{
  "n_layer": 15,
  "d_model": 512,
  "d_shared_expert": 0,
  "activation": "squared_relu",
  "routed_scale": 1.5,
  "init_std_router": 0.0107,
  "tie_embeddings": false,
  "lr": 0.00063,
  "steps": 9459
}
Below are experts of layer 11 (counted from 0) of a mixture-of-experts language model. Rows are named router (the router's row for the expert), up (a neuron's input weights, with its number) and show model dimensions 256-511. Each number is 128 + 24 x the weight over its row's rms, rounded and kept within 0 to 255. Numbers have three digits each.
Before each expert's rows: "mostly gets" lists some tokens that are sent to it at least half of the time. This comes from a sample of Wikipedia text that the model never trained on.

# expert 0
mostly gets: "==", " They", " It", "===", "==History==", " He"
router:130118138137113169145131126144140147086128161147162146129154139104128151131062147150092171071112116119060128144059128142119156130109111127122158138123155105149112180154197089122088130104111119128154104191123108137137169152144114122123093116098115116123156117132148126137150143119117090098174158131146172148152155148149102124134129112152117127135132132121128125125082109129120164084141131138113152135051107118142131118118136122161125147163105136149121133119137142144099112145129124124141140112142129104126166136087151134159130138143137102093127173132105119120133139108091112120127141126161114105112115070133090115137141191131141107130135163116120138153131160090168167109108128151121133086100119138059135118123160106131126090162126151121124135115136121127137086135118101
up0:118179113142156099112138148158102127137135115158149119107133116101162103158100123156116190122069113146085130149126113164104161105094138136160135106145127136125124142184130125149118126161103151133158111109100166144149147131136089155151100105159167152076082174131146132134164167120105117176137123123107141164103107112119125127133168121119127108113114146114132129141130078115101171048106137098126136150098156144150163132129114111120084150145099101115095129133121105120156104162120154150103120125139123133094128129120144151135142155101149103089119132166069103107161129118119135148135168121135108129129107135109102089144126100120093138106169161112151105118132111119103114107076141111135109129110123140116199142123178154134211077121128127095152133114099127101112132186128117
up1:137124109129164132111153105154122105075068159138138155123134121126138140152100156125132157107119137086110118136188143129135166151146145158106109106113133140179111129134158131133139133130085156093157127091176104095164151132105105117104135177085125116106121155146126162138116160158100098183149096105113140116128137130146119153161135102125124094122113123134154131134100132142098153080147147144079130141106120116144104131142163118158099105107154156127110110140160145136142141122157139082111150131131125138183166156081147084147116101126140106165138124094169144103140127143157135140118160105145127125089135132135170101139125114122175135148139114140124131169136142098134105112109129110175138145164107128125154092123177136125157129168178141112132117130138128134155083138126136
up2:162131142094132154147123138115178109103120108106139132088147083138125108128115141122091122106143115159117130141094101165095126181125172137137119124124136088136126159169132120137130113132157113091165142145106139128148133115158127118113142153117093141137143106115147089147095116131101136106163145153108134142147165165132079126119118114144143118168158171167122137136132129134130127107135119125098139094083114122140149127149162139127116119123126171124118202102103111131190087166094121121132137095128158124114110134107102149153157119111166097115145103136136095142111121122136111121135137093150109140144150148133104127114159167118081094181156184119112167148135138161144150073163132162120113155119082116106110073114125127146107078136139105153133138080151108158145122120141139
up3:116118137136135180116157121148160168149109176149151151139154148123123104140107147141171119155156126149112112147112127122139141150094096141152111129135146097125125141097136147132106128120136091136118084139111140115134132129162120133096089112131110113082114117186111134130153148137157107125138108113144099130129131128110143143148072117136108151144131116133135117144113125084110139099112166126167088147115071150115104105150145130178055141164141152116118137116163121169123143067095093155168117137109136113175147152132137125171118116148177128167129124138134128123121170105125109120133103095123107168116184141196141105120134118086155085137122190088184092129093125079137112145106142110114143121125091159125123140130163116146172141173124142131126149137123171103115143117148106
up4:146145138138124102127092105111132150098153130149129168162152142126122114145109129123141143090122099128140130129121116117153133068126124123139091143150145127137129138152151143132154116089132154120096095145121150165107147192142143173125093132161135111134132137169141166192092147126141058139157133125096122124127155105119128156153119110145141138127120138091119092117112131097149124089063137119119147127123122126096139164100106125159168111172141124156108145106117149180136141121159160089142141126138117133113115153143152165113149124119147090134139131095104101111133137144091123156129133137120129103119195151138129139123144179132117166144128147090165181156097133104139117146079073091094119100080101111127110119110172118129158096119150148124128136127148131107117083143129093
up5:124178124180134170135137133135104146155111180102120132103156176117149185134102111131064169106138159141129097129098130146161117137125152100146116164154152157120105103131144145116097124155136122118144139137100118109126174112144098148147128141131071156150094102113139144147169154124125089158158146129163135119151129158138124155156130136128114128122131130110152123106104127196135138058120117136099164134095145125113128146179132177155139151117118132194147153122137135132132116089105119152149120117105161157108113138134138118163129132136119072138124116124110100093143107156125146131121124138149109139097160170114108137166158101116114149143156125138136156163149151098161144135108126111133110097149121153098136111141168108146115128119132144101098160107112132089133135164188155
up6:095163167149140121119133142125142193141104177157148136170097172134173163156108119111093165116123101135142099146174130165141095146111155126102169103116157142097108172124178101131175125145114176135147170159145125140122140096137088110112108158140102145127112146135132108130146124132132127123127119142099153142144132145159106148140111065132083132131106144108141115137123155093168121055157169152136157118116148125123111096146120136114146159115166117120130145130135133100116138128130134132116113139112128131137145111077146145161091115097107129107117110151132121093116128106145127115136115098127148140086113116159118137128174132120127085112164125089125135128148147080121110098122136113126111158139141156129143101143165099159148098109092158110092116100097141132127114152150084
up7:126197132106146111124149080096158143086110147114160154127143132130137116098104138124138111123155101103103145108131133148108157118191134168119128131098132141104128139138146097131134150123118123156123120164176193118112155132148122082130110139178115157152142178145125156146138131104130052107141101156110130140154161088140097123114121184152146130091156138123139143126114122100166099116136143138112127099142146132154152103133139128148140143120151112116135130180116141172077096133182107161099145148129146122141135139083163151134158140136117114138132108122148111099145138159133103136119126116129097128091204109112139153103120079101129138137106112124121110106125145128135151156087129094117133156130128129106070111095100118142130114130138138085151103141109125128110113106175129
up8:148120158140129154120170078146105144118133147142165152135117173080138148143117138152105130164126118172120170152157131149075153129080097144137109107107138148146136147123137097122143126155101130107183126123161142112124127162143128126114092118138103123158134131150138127163134145126112121119134088182153131139144110125141129116126129136128115115152126150152118137097100144058123154101138130110133089139113112129133126109128156106110126132125099165110150151175097129111148166114152085175115107135109161119104123129092119116100111094153105149104131120088142091091116128131118095121141156150146122136136100147160092138139143112147095161151147138067157144156159155108129101154176154133147161126139145134108158150114111145114160161144114110106162134120132110174164121154039095
up9:171172167141150137080163109150098150146110132126122150093141112105150129132130184133125190133156160081128107118125093123123202146125119157154106170134150105148142176115125114131161116153176164145101139128115095075110114155119141137094128113117134146125090157159157100120127142116153140161145130122151111151138099136157134120140113081133128111128114134114133077112172148132136135117149124145146131128081152107126162156083114162149095119093093089119136089133107116113125155113117139133145128147113142155167099124122145095178124157067173085139182120125069135147146143167104081153138138153123102140115131115158128156124118123119105112142109146151145127124110081117049150097092156138128122110139127121116145146098177129125143151137136140101143150177133146138112151138150103
up10:128137106155097130105123114152117123133168150099151118082092130104149149108161143134118103175099158125108099135076142116115134170081105180119119142151153154126154129131166153157079168144143115071109112147143091126139140107127144122099111151127160097120092120094156118086115125111129097169138134132132118147175144119139168117124136139142087133131112116124133130104127156137168126128132096096111136135099114134153112086158103211156118099153119129155122126149098115120136140086133158127138114138159155098152161125144116125107134073162114133131133095148151117167178158154083122122134141151173088145096121132118102127128111120148159153116142137124149104120141168074154156130158124125136150112139133126124146166140129109165099107139159120101107158083120111157134139112135110
up11:096139132124152097089147116146103130128140192125118080106135123140123113162126181127094164101130146116131095103118093119141146106136097110125092126104128140121158128114140100132117131151115107151130111156116135167128130136100119140121118131136099111143122125132103153132132133127112137120149123124144118144160138143157071141162145163099105124121104151098116141100148102147126164152119111157156105122092105099151094144156086141099120139109118141173121159128147138136069076132150148146104155152122139094069100141125136145134147106113169096090115140160115147115108085118137106138059139130146125114110116122141128174136157138128155103115201106117131137173131128122086094111124111147150070121156127119146111106132140116127110087156125123188149128105134097136084089166118128
up12:131123144135126120115123061135134135098158114122080143109148161108123144152075128110121147120137119116122111139123112113136155109140145141130133129108142149122124159136136102098165103122126118138158137134110116145091174135104120114138125128123106149171102133133127126149154132090114127092193122101068133100182141141142124160113139112156142127134105135141160087141117157157107142077132132125122124147099127151104090138135136180139102163127121161144119125174112089117158105134129154158089145113140136145163162136120126122130152152093099117106167136091120149142092149113137054137118143114135154159107112073128142120135149143107104119104092125094100104146163160111101112127112135129112105162084140126105130104134164143133147150151134125131080123154158105175137089146172119
up13:103124114145129125133146178102135144125102150128136114106111161087117126112125116116085112127113125138121075127093092124153105113159096125134123112131147128142105144096156098099155106170111129112154142153108087173123161131143127142119099148113135109120165113155103109092130101117109135137163117117136157140109105204135170192118145104138123137139132144123114120098136096140100132102179099133101190082098099181141097108164161141083185133163139114177141130092164134165153164137160139096116137086129155121128116124100163122160133080099125126143116129123123163083119111148149132145138130151124135110128142115087132083146185127134097108102145145094122140120105134137149173104081131107120115135107108119117155109161164121120134103115106140080124146129110122156150080104146113
up14:135151098137088138096108102122132156116092155118158135123147142127161119115164163137126145108096116148149138150120131143166149088104103171179149094122129097117155167104139144120081171124159105088098121140136095143144175117159115110108160115120149125136124087191156130151142109116148136105191128136119114152099160099128114130135115139126115128112100169090133141145160115118135135127129152151124104133087137124101139140119146105148105149152070162139122114101168127139176144111106098142130108099092139134123148131118140156192151102105143075120127155149124120145109124154129099115107156167151128093105138101122141145132149156137095111104139125153150130164118173118123127147132164103127108129161148135160156116125172142139105111157092165163125145108147119151182107162158118
up15:103112128157170107113155130154095168096105102195125137119141105100099092097122153124118126108135127093098144109125121101110147121099116127115134106143127142166134126115157118179152102125087137098125188149096139078111121119114176116038130160175144125104100146108146116123156129120121124190182098133123114160161146144129149109125100159185113142104104128109104104120092095097074107101117137121148126130112110088120133156146109132142091083136134105146130114114129123116165146122156097117156120118148158132174100151149115088111162137104150123086146109121118137105067164121104129165152184125105072147132120109113119100134118115137131110111102154102156128146138133168137108127125132105122125130142081120117158094062093130151126208169133171100167169130103112130122090110112137
up16:129122078144111132126121123128103132159137116135130104066109130081163138133137100124130141121150160105142135114098103102144109127138128097132099179108115138163138149127110137126144109160095147123199126158086127109156166168104166105125115113157132158080118086119140118146189164140168144142171137146107141140114112115098137106075158090145138113150139153119121179143115098201113114105147118129131121117124128165111124133138129146139136141139129183124142145128130144139144127116123132184155189124115157157111107100103129106136147134175116112125133147148172116123184170169117144095126166157142133068122112127113140131084082125151086149111158122106113164116190140122086145126128129117154118127115103118118170131104137115141119132163137101155122126118112122190144101134135112

# expert 9
mostly gets: " not", " able", "Personal", " Kingdom:", " Phylum:", " (0)"
router:126168131136135139096141079136121103157115127134143096138161124132115111102101125148108150159130106125108131077150085101133128137120113115100130123113140118159163113120117110072098124125107136111100092100117129135130111118104128129109124104112122099120103115142106098156119118190128090130091138156163099151132168109133121124144150088165101116111127140142143150125097103138143078106124150117108151156092116110112154128151156143145104134105093124177145126150180168136099138136152101135159163132153155116108170103090105133115156128115133129078120207117099105131156120161129098123117134103144095139125141106110096146130138119131164064117137153119149195161101111112129162158108163145062125116099128127136127103147150140118143140156129163149106138104120084147135112107117063
up0:171124159143121103109152145120138126148154137121103122082094122158145110112100104146151136093132138151124156092132163081145178112167129155123138118169162084097121104120106082125117152090167092109113148149115101135117142129149128098093117141130110117144100081137125116132100115140162107117148147122185104109174106094116155121131125131075138135071137176142124154094161122197137095166140130106104156170111118145111124130126162151160106139098130130132114124142121127131145150066181112122136144111153158122130182131146115115151140106151148115148112107136090145098146129151190131137134107110132143124125115132130133093137135112168151159144138094131118129110138170144080086116103121105136106111134141133122091139125147108136092078146133129090092124153140127124165083118158100
up1:107133169130136117107143136112158095103148133133135138101138107122142085138122116141139121161077134156116122135105143101137150140147140130135085142111125132108143174106151100137156121107142113156123126124109153108116118126114117142098126130175118126131130166091141039121087127142181152148117130168063103086134160119131127131137110119134106097129094162101154131152124125138128197119125136124072160148133127135139166100122122134119118148117134114152102119103099128105124136092101139160169138120154128150127131103145138101153149110166115086087134195122143148104125169131178134115118164110116099136140123125154111091119140125123144113084095137130139142114141152125165114192121139137124103130102162124149140091142120106129138098111060132124128121125210092137110083126129118
up2:163129136183143109097145112170160158174135122103139127078121138097166134129135127169118120141158120125116099091130124115143143125116137165143132171154165129126142091087146131111163140142150168138140129103139118113136170136119125101132092125149110146178105176123147126107130150201133106148125122129139088150118128121159144091155120100148096087147127167136151108140121136155142133126153150135119114155139091107117116103134139111132108132145154159141093126157168077152120086159134117133151150099148127126161125101105166115172141087164142187143138138104128137089138117148149160128096158109136120128079122117148132140105138124140122109133154083155150189131118137110151100144156173100128119132129123130137100177123135107134109127166134115087146093100130108158158116145150110
up3:163138102124130154148138090166144129156143129116121096135137107126127143121130111157119124139143129127149099078151128162137131154141148128087136152142139142148137124122138087077143084136145135100108096182114114100121151119173128097103140104085124110127107106145127150122210116149142118113133152176142108123199136148134118112153155161131147125111164132123146136119089076111139105125167136117151128142113145111152118082162157136190135099124108086172125083170198143131147131117154104115115148123129119110171144129106141093113151117121106132141113137138140134125125151138127117150073117123117127090156160106117138148168158118148118136143152176104136164141100159104175158152144117131091138113140146065104162124121150081126141129183144111138106162154117118121140126130149103
up4:142160123117135119123096144113110141163139101108140165144125120128138138135114152125130136155121179152139151140145089123116128138148144123083136139141141171214126068117127074108096147132122121143136081149135126106109129080170097129143123139103110119083138119136116098125177146194102116137123092130168110132162129141121156115147153166104137132093127107158107144063152117124121135114160146078139178122096125116108117118122168178109102143101155131137112160179147118095134124126125116075121143106118139084102183115111122133137120133120117127104124155129121104120107122187131109098157114104111148147140160103169152101137109120118161127124148123090122119125135163144164128135115142110133123103146126098082144123147142138125135126151120154092140134146152089073132123152087108
up5:164130135132141147129161153150159147084097147093134107139160171151132111127171139122120136129133163114092123081150122121103137151066134162116139126169131107147134097116115096132119112155142127119137102121096159147120119120153121134132111162103095115144123126107116123158171083126126132151147151131186059152135117113130140102145171100139168145174135114172108123097127124100107117148139134146137114118114109147155095144148114164138096088172135085134127148145136135127115183191122131106132144127140120091123109136108148115128122193110147146088108134108096096149114147132120079115135134128150150142121165121109156078160155099112121118139128137108122129119117150064137134106120145182124138099086146119158135092150126110129122098182151098141119147139120125092149132088144121
up6:131129150169119165145153078132135138148106126121159118099125123123154104107084128167099124128142128158091197126089140129093158136128125211143101143082110132126118163110139166129119131139151142076121084096109166099128122091101129114113121131144095176125120150103145096103107135147115100126126179136130123123078130147157113104112186169105139156106159115112152143162145119152160127075109161139137098208112144111135123127153115097165090106101134109119188141136130154095140086111154089168089144117146139086084131107130130106110117113082151121060150141130121104107108150127142132122071116095124127118137077146121127128117073140095185122172135110172126167137126148121119097135117140149156088126102111136155136119114100081130120146115131170156144139145112134140146117148143123
up7:156168123119114167138144059108153124158142159150109105125117113147099108149063128102143161128120131138106133134155104116133160114102103137092111165150150157174125111117124111114123080131114195148119092154126136108152154158153135122133140142090099145142142133053141056142107150154115117122154151124156111143135145120155150132132151148128164139143140170124096176158090116099114117134114168141119123109116147123123111097127111121103126149097143072106149112121182129165134159132121107070163128141124115145122128101113092118149101108139151117130129155110090144148149086152149121164168121149157145114095132081142131128084142131119114136162097162137144145133108118143131133123099119123117097109132093127126120142126138104115130154072128134138136140102141117100175120115105101
up8:148109096150135181172139113143124129152088122111122086141126137115135123188129136169125124142153111128160179109139119166145105120118118164170152152102123135153152146142120144078151145136129122143121112091144128108155135102147170123140132096146123130139141122149090106135091121105150100110129134136182095151131133151130137117168110091140090094109140122115100108125110102104095143083122128176110152095145141099131122121158145142116132112095094103141128130116130127084104084122094114139131122138128144114120130108151105144102124103102095181105181168140128110130136127172127122120127108127140142196121118145123099089145134149121156099113057140095143132140140133146112106163098138129137133150115109156155166169125098156153098156164129145157139106145103164142090129107104110
up9:114107154150152115150167100145129123092107134121134100136146163153127184163125112154160167080127104102162091094164148127116145108098120106098112122078125152129159109118112118109084106164128134091134134097132132121112138134122137110092097118131102132135097108094101125133158105164094148156112131112181093172136171124139111051120164118154114122137093119104101141116142131137137112119124141139121150118131149140144140081146125160160126133153134133116101190136091175115126101094151122147137119098153151091101163131086100121117122100166117110144114163135150101151127139153159086152168095113162129128142113111123087098085143165138101116143184114138122139122118150171106086140109135105116155137063066137094150108121108117144124102131124126141176094100091170152198097087093098
up10:146109123166146092124142084145165129155132151132085107103080118137114161147098110144111136099108128135122118118113126094132178110117135120138111167130147134129117136139139146140087094141125119105158079143081132119099121123122163153167126092118127093114082095114147122104151154128126085135137123139143159123144140129115089130134172144112121130096149110162157115109122154103132102107185137141157097122110171130107102136128134142116129128117089092144146102138183141167139132097145133110099110128116123107131136149108133157064146156159122045099086112145097113163150138152148143133115089115133171130118131116082165123150138166133113114165119215096159156098129128127156164162144149137112093166127037084125138121137127144127121086165147162123142136127125107126169153120120103
up11:104145124095139169116104099123124106124112146138116098141132093144143099119151152117169105112142145084111178105135108130131122116134137129166150150122162114136141101154133130124159165102090114132168174101099122088110104137128148097144154118114129142145105126121138149138143136164142106108182144097149099120120145116145138180091179117102163099130118117114123140173123134150128137093120133128087136101127140129098137104141157125134122122152099120158117153172131149156125100094112085101203129112154148149138127116128066147155135125136163093137110169120143103177117147125114141174128150096151132116130140180108113084116102125130150099162122112156125200142124162108116130121094117130119080120133069094092138123117149129139147150133148139100077162093124090124151103096120108
up12:150141107101155122144114124133106130143121130104102134126152126136149130117157118126124146151118122172133152150155147164171059138139132098123141163110130114113135118167101109120130127098149148102117136151109123134138119171114122152114092101129142101116106159107097096156112126168137121149096110122132148138153132153117101134119032125138141096108137110102102093129098129137132100094154141110142173150110132080145189132123129095131122095102134120153085188098161142130119132136117152077124161125129113151116142106137130156082090140144103157131116148121160098082113145106135124079134164113128098090105158101106066123113142122134118141127119180093140134128148154115159099111091159118149175161139158104110130097125156124133133127142123140126059141097084138145177133101137116
up13:146087140157138108139129117119104123164142113121127091142142100120122155126080129145143150113151137105160113097131078085111095128124120172106126176079139105091147150139104134108146115082149147145103123088086126140109154102139158179110119097105129143102142107132155106129123087126139107124118111125171126132159146142127112106152123137137117141105126121180154140125079126162124114107101110095108129121131115133116118123163143108157130108137101130133143131161115111135150146144129090107139135143164120140156112151113127131122103125068134134119148155146136110125148156088167085116103138146156127142136127088115109163128166129134134097099151182121149120158114074143109117147159144104118111112108114133149131119138166148125154098106129173129152112132123124166104099129128086
up14:112109127101100167136203116145123136149117101128119121155136168110158124130108090148095122125128098125135138145146123131069151085148146168130081098093133130167121139164132122112155142126134162127162118122115132128136134132116158125100133119094119120124117125119125131094116142141111101119121151133144137147151133150146119107136122167164121142120147108150185120114118136134163142125151117136067123114077114101097119145183138189143157171104118135133121121091140137161167125100111106097143136138100108114124167128108088140116122139124098109088065198152132114094156093086116102156080065123130167128155124136085085110075164129154165137140126133149161153107126136104139129131122120113133137143110123144087156116138144125126134161143154131093155102155089113114128127151129142
up15:161115145153147154183154150135158138132125140122115151100122089172149136125174114146139131126118125140134171093180135164110103100116151110140114116105193137119114149175126121131127124112154084142107144127108107129131131111139107169123137088128105159117133121109082146132103103137131133104122151111129069166130147134172155119098133133157158105101112144123158122123155145125112102114150173134115156103125174157095152098110181147176143091169098089144134171110101125146132138108114127132133100149123163121115180114157103136103115105078138103082111100131132111108131107111146130134104131094152132137103146179090118144155155158135136068124110126100097121157115083148127111136116116091108115126093166152100153106112118141119121119125152087140125146124098134129115134056103128
up16:122146107114156109101147119118121167142151107109113121151151142163137133119153102163161151151057138130122137116113062115143100154108146121133133171110179159139151149173113153121092135089082145143145118123119135130108126134123117108129149095114134105139067150110108123166133148132118122148120142136108131159158136128141132154190139124153090143108139162103116178119111095136098128097120134117079145157086150127149130098138138139137117117135131105116116136125176127120094118096119130112132102112134092139107145115099118168158166113154118157108101171136155069173146115138173148137115143071171134122121135139118126130165161104132146118146107130151135115111144167135113122146102171171145152135109073113101171078137181124118147125154127155144096130109149072138094125107093110

# expert 12
mostly gets: " John", " Robert", " J.", " S.", " Michael", " People's"
router:151167144163106153136187131178112169108085102152159165076152160130101141132151113146108143161106119110093182132082142151094121082127105150124148138113171118157120109112114108146162179127105153131144115180149114132140133133129111092100112114172109106118089094110156112121097131140126123126127084123172079137130151139119108140153156111122140121132137154138137178119112168149181108105107127127097137163138084136145143119116143159160130138169097126117139149117139103127127131131135127117141154090128150072121126113121138087143148102106163149111111135157075118141147124148107140149125162113122136112112128148125099162126164121128114151108137106092118168155163120126117168138151163188141131118116110143104125125124096118165137127152118156153104142122139109131119147137119116
up0:137181139165107099126162089148072116172125124151162136077130105105118131181167123168145110136113136114141178127110141107129153109127089169091112121150185113173084108117121093127082117132103141127150150109121151084084121172129111107117112130139141131095155106120150100153157083157140113121124140071155128113125131098151111130126122129134092114103131143131129151126136144151147108127134136118103141114119137141153138086176167125133160102176133104156125110142149120110129145116181072181117124132130100128133128139097154115119102113098126124145158149123080184160146088081132140142137141125119118103074098115106124124158145131125118132122146131111129108102158106127159137170162151144149152154137109112111091108147149128157195129191119102122102120122135159136123131131141145
up1:147129126168133127113136109115164155139108106148148103041124134114155144103141137120127114143133146097072132132130127183124117114128173112116135178118121115129135197155106144147103090136111111137107157137090131105162138100177104119127126148181110159158147110084129121103130109140103130144112121158129152154114132139122116143084101149121162106129091114114130193140109109089161122122146156088118130125130111136133107118112128123107125109107129109085074083147100152127091182095187090077132127094147130154144160134125113182145134108121164122134110130121131121094093132146150149128141109106120075142161116159187106121152147116085146113122075132142123159130127110117125155119175124160110122195138110113129141124067114097159141167132143121078120125116120086120154106108154129
up2:145145074106126116115128171156131143103078141145169103112165139099148127104115100130124151131116131104113115116123151121097157124123137157104147128107136139163130159101152133170158143153131143108121086142133119114091083143163106150097168130156114157116139131103145108107105168110106121113124140095129108083115125122126105143165162129116115139118099146140120127095115128159140080127147180156097137134112105122121098138128117145111106151083111099128100147092123140147119119125119111133148142137118146139110126136140119122146143131122176097144127154143120126129160139123077121136074156108099113203104109110133135131168127079101161122123164133114087104123147108119133137152105143090139133125113101149118103151124149136122102082125119177164147145138139151118150094122098131
up3:116159126145148151130141053170137151158122132125154126104143124164095154100134124171132128154154098134147151146099124128126093156169076129120138117117146150194114105142140086115157177126113114114129153163148114187094161149131115130117099142110099138100134091130155130134166189172159119112114130084118078120121156116134124156141127099116152146132115168133153153123094136159092138115152128120097123148143136165093090080166148172155123179126076151136151145117096119089132174105178147123107135100144131096164110079097109116121162158120133076134093115141116096097169081139128142114115095111103129118139105106139118111150095145175112152110160129104120152140143122161113145125121099133133129132117117119127122157142139109124156122128120125199123181121133128177188137157115165
up4:117180150119114132131148121152150143104104140107158164097137137157144150140147141135123140130136042210129115133105151142146103146109123155143112113144180127116107110114137088142159132124101111154117129114148080106112138101161082144087095114138127090082108152130108097085090108157085133124144113104147110156163144185148170096105096145141131144076158111167126094137100125106115098088118121093111147121124133112139141131126128119152157142140101146103138156121181123117112100138139159135096125108114139122095139132149138131096141102119134160121111157097122150155149080083115122130115132102122151091061166132122116121075146129113089076163099118104112102171088144136089168110133145109121128122120152123134140078121144148107142153109185144149119128184135090127125138122104090
up5:140121134147145126099120068154123163119118150148138142096142139117122094155146175122120142142112116153163122108106101129117110107139099158075151160114146129110087115151112102137114176116172049122147130125136105157139092178124114105077104116187075117130161153125128156192106158156171108123143116113106152143168168132130144127143078113146117130138128097134116100090100132128112167136120136130052112147112119109116148139109142145128139172163094101116128147120136117096119094151130118149122124121126098136159096118100115142079155092121145149129162112137122139131115117139127148141171134106101118107121108117125125149155112100165095115168092120099126134135145103104220115147121104136145112141135113117139111130125129112121165143123110149140130126094152103182103126140119159
up6:168126139105118165092147102141123127119105154143132129079126102125100148095103130122088117137132160166088146118098139088135177145145143110091120113115124098128153166116140124125113103120085109130129138179091090171107133154140117111110136117133118105138147083129153114151133099120140114116140161113107117147154180145146074128153162162146152154137074135158170175091119129177159106120158156134137121120125114114103134121139099172166080093138122101148148124152124117135132148171119125146140143119136188113143177087113120097118104150148150117117152131104135096165134135120183182129099133123116104135125130141098131137122121153113140128122110104104083172155135151128087188128072143088130111162125080118114113128111109087166158125175145158141106126151158140167080103108145116
up7:119131119088197127143119176118106142113134122109154119113166119145155095119132156091188143127149116124109144165153097118079111108089128132110117149155113147158148115115134160123110097127127158102170100130109085141139116127134129141120154124118126113113105144132132128114096141124146143150160108154121135089128098130129135130085123114111149086090104144126159137131127085122117099112124145107141115160137106088131116120116142117132104154118119116126168109127110110108132092123126108135098175123107148120123155091086155083119104153145179111115131082156077098077101126161128133125121150123124129133162116119159123131150117131151099159104198154097089131146129170152144144139129129160088121080171146108100153110152128169145146150124113120137189116124100095158107140151103124
up8:084115124133118105154104177129136143133101128101111158088100125122180141137097083131134121127114123126122167158136093147137175091144106134156138168118127122167127129136158086117123124138136123125115162141113118135114113131134112106149113129166155106092166118108140156086101083090102109132103140142126111111145125148143112172121107126126117091111113107111142110154150096108130118106142128094155107097131117144132151145169143134111139152137171132125108154083145116129129130109150167063157143106180148096105162107121144095170122114119160126143115162146140118146171149123120123122099189142144128132126139125103121153139157138159118132107164149098130146121099071142133117132119171150095088085099143150153131159144127122136123161164103153152107157114111113121091144094150142
up9:162141105104186119099162163098133118125173112120129111089125135116128120124150139127143091110124145197130121127103129154115118137165120129111117148136126072110139122143145122093140136104128105102129138136177133118101112107116163134044107114161113126098128119109178134148134101196152154100103115091135099117115048131124157139115130145166125103111114104132161142150142176150126103134107118106091137144133129108125138120108144135136097131172098144148120108155145124080144074096132073117122173134154146118165094143133175114137130089134164151155147140089096121087151097134071126129114108118135105127129095143104156070092149086103125124155136137110098161100146166139135113117104125145152128132112103131134101150128139119146124153121151123113088157148120137126147085149136121
up10:077111157132143126162115133141141142101128095156133148118134140095165160079164091116172072146149085122130126142137146140108094136129097165116139135126120142142119149145142117128165162148145117104134125176128139099136135126143159099102113124135138129101104154144169146156152147114105071164086123169160120123136141129089098169118104123108139122133114135094138166132110145137188113116119139126134073141129127122127131092147135152112097113166110103107165108147129122145139105085150144154114161086118130151121137122088125142155113129128147102115151149169124113127132137162086121131116162142096174144123106116170115128135101114113119102093138128117142134078188102127164156155140132159106109122068103136111115130103114146136143167109121143155138141115113166174152107128136107
up11:127119131101118154114122148091110126093139141133162136076231136085111137120126103092147127109125093134114177180143135132154129140141157097178132122125073132098092136103113145141168129143088124129126114161143149157090115133128143113125101110097098133161120112085163101153113114170149137117184134179166125137168076110126118138114118134143134160152162126113131153145137127127111155137122114106142128145132106134127143123179127182185140124092130134158122182142167123156137104071116136101120101092142200169122142147115098136112153120112125102129113127105122083115107090139094136133130137109127123174119128084147090139093152108093161114129132130108135088135183129126112101141129150111090117093123141154118133125128105141115156117121137210118091108139123117120140149099141139
up12:159169152121118124130167143123136141132094150200139143105131101140106126132128122133169119143110128111113152096086123053128110070137140147109107130107139095138094141111120084107138135169103099095091106098139123147136135139094112105143118113134071149088110131092106138131121137119137131138128139089162098164162100130167140132145146095182128176141135090100102126121108123154111140129150132124109116128116133113152100139138113114118117115152152160084092125132122075139134087178108131101148129103150146133105133145162160148173124127127122152102158174111123105125154130112076147089133147148132106137132094165116090161139120132122144145101140138086104120103135164136106135144138137146098181084119132102143094100110127137110124149118158137182155136151130149131121138085094146
up13:158136100091144123134155084128153132099126125146200118094082131125120133111105142159096136141120102127140117097104108125123143133136086166128151144141093145167108109113139178151150126162137153134109121136146121191130149147138194097150124107155106159129087107110101138130109145130138141120094130123145104107101087139148064122123146125133127131147143129147106167146155125164145120124106165127141118138127082105117156143151131116155130095133120117142116141153156110111137076167139146133144159168123139086128116134114127111116141143146093106151106106076124131147149102117136129142153150071123145136142070142120164131067134168140125166084148106149094142153148090119154163128150107074132124180090104096133124120133136130161133094195131138161156135095150108156158121171104104
up14:115119146148120160134146101127111134133137123113133127144146077146143131111087103113103118151155120097115106141091098123133112098143137110106116102124160125089139141171115119126162118128173120130097125097105160131120137099120147147073140123080106117145166113186124131145163113107132088127126129110137168123164139163130112131111119150113130142090081116139148154126147133124107124130135108144100142131101138112138144162170099128154117122137147143147160157123114092157122143123131120105151142137165110135162104142099130098139123128117158144057103161120172164121113114135169117105106140117135110166142138127124085143158123153138123118117146146125165158157127146092123103140147173143128120112131135113133142156138128154138156102134141111178101123117107126152130091108101117
up15:100118135117131154150100109157149151121114113127144138128131126155176102152125123161095182145057107152166123141129127130132097099117071156106156117132102131163101118119114123120108172112136152079155077157158078127150170148095125124111136137135159172138111110114154133121094231152120109107140146105144153168124153104167092180131120097133141119151112123108135089147140113136143111146094129095124144149107147172150147107146147127157174111123120066130111140133136137115143158140161148121117142137119136121129116127135177125128185124096123133109109121125100143157136046122144142117108142145137032145134089132121114168114162164129120131129083144126171154167143104140130148156129161148133129130096114157143120123160144159131177143139112134090115133090141114152162137102123121
up16:127129148124145094117148102137092131125086136138139115134162105127183137139108149179106111131138086126147104099120127119116105151101136101096110166145159145120131115126085106118079142155085104123161167115104093119092158159114133098117166125177073125145104129127120090094159127142085126101153108140153111170143155108102115154104169135114139128091149136111158148125112156148075141086119166103082138109116117155138099161142130106125153171151099159119106122101168130136135108160143117137145135137139125133107121145160117116116099080111073169155113126111171123129120134086099143134169095133099095123138096120170082110083190176126151101185119103120155190139113156119077100119139148117137143127123159138159133084109131146123154156132163156123122175106149136098140072113125137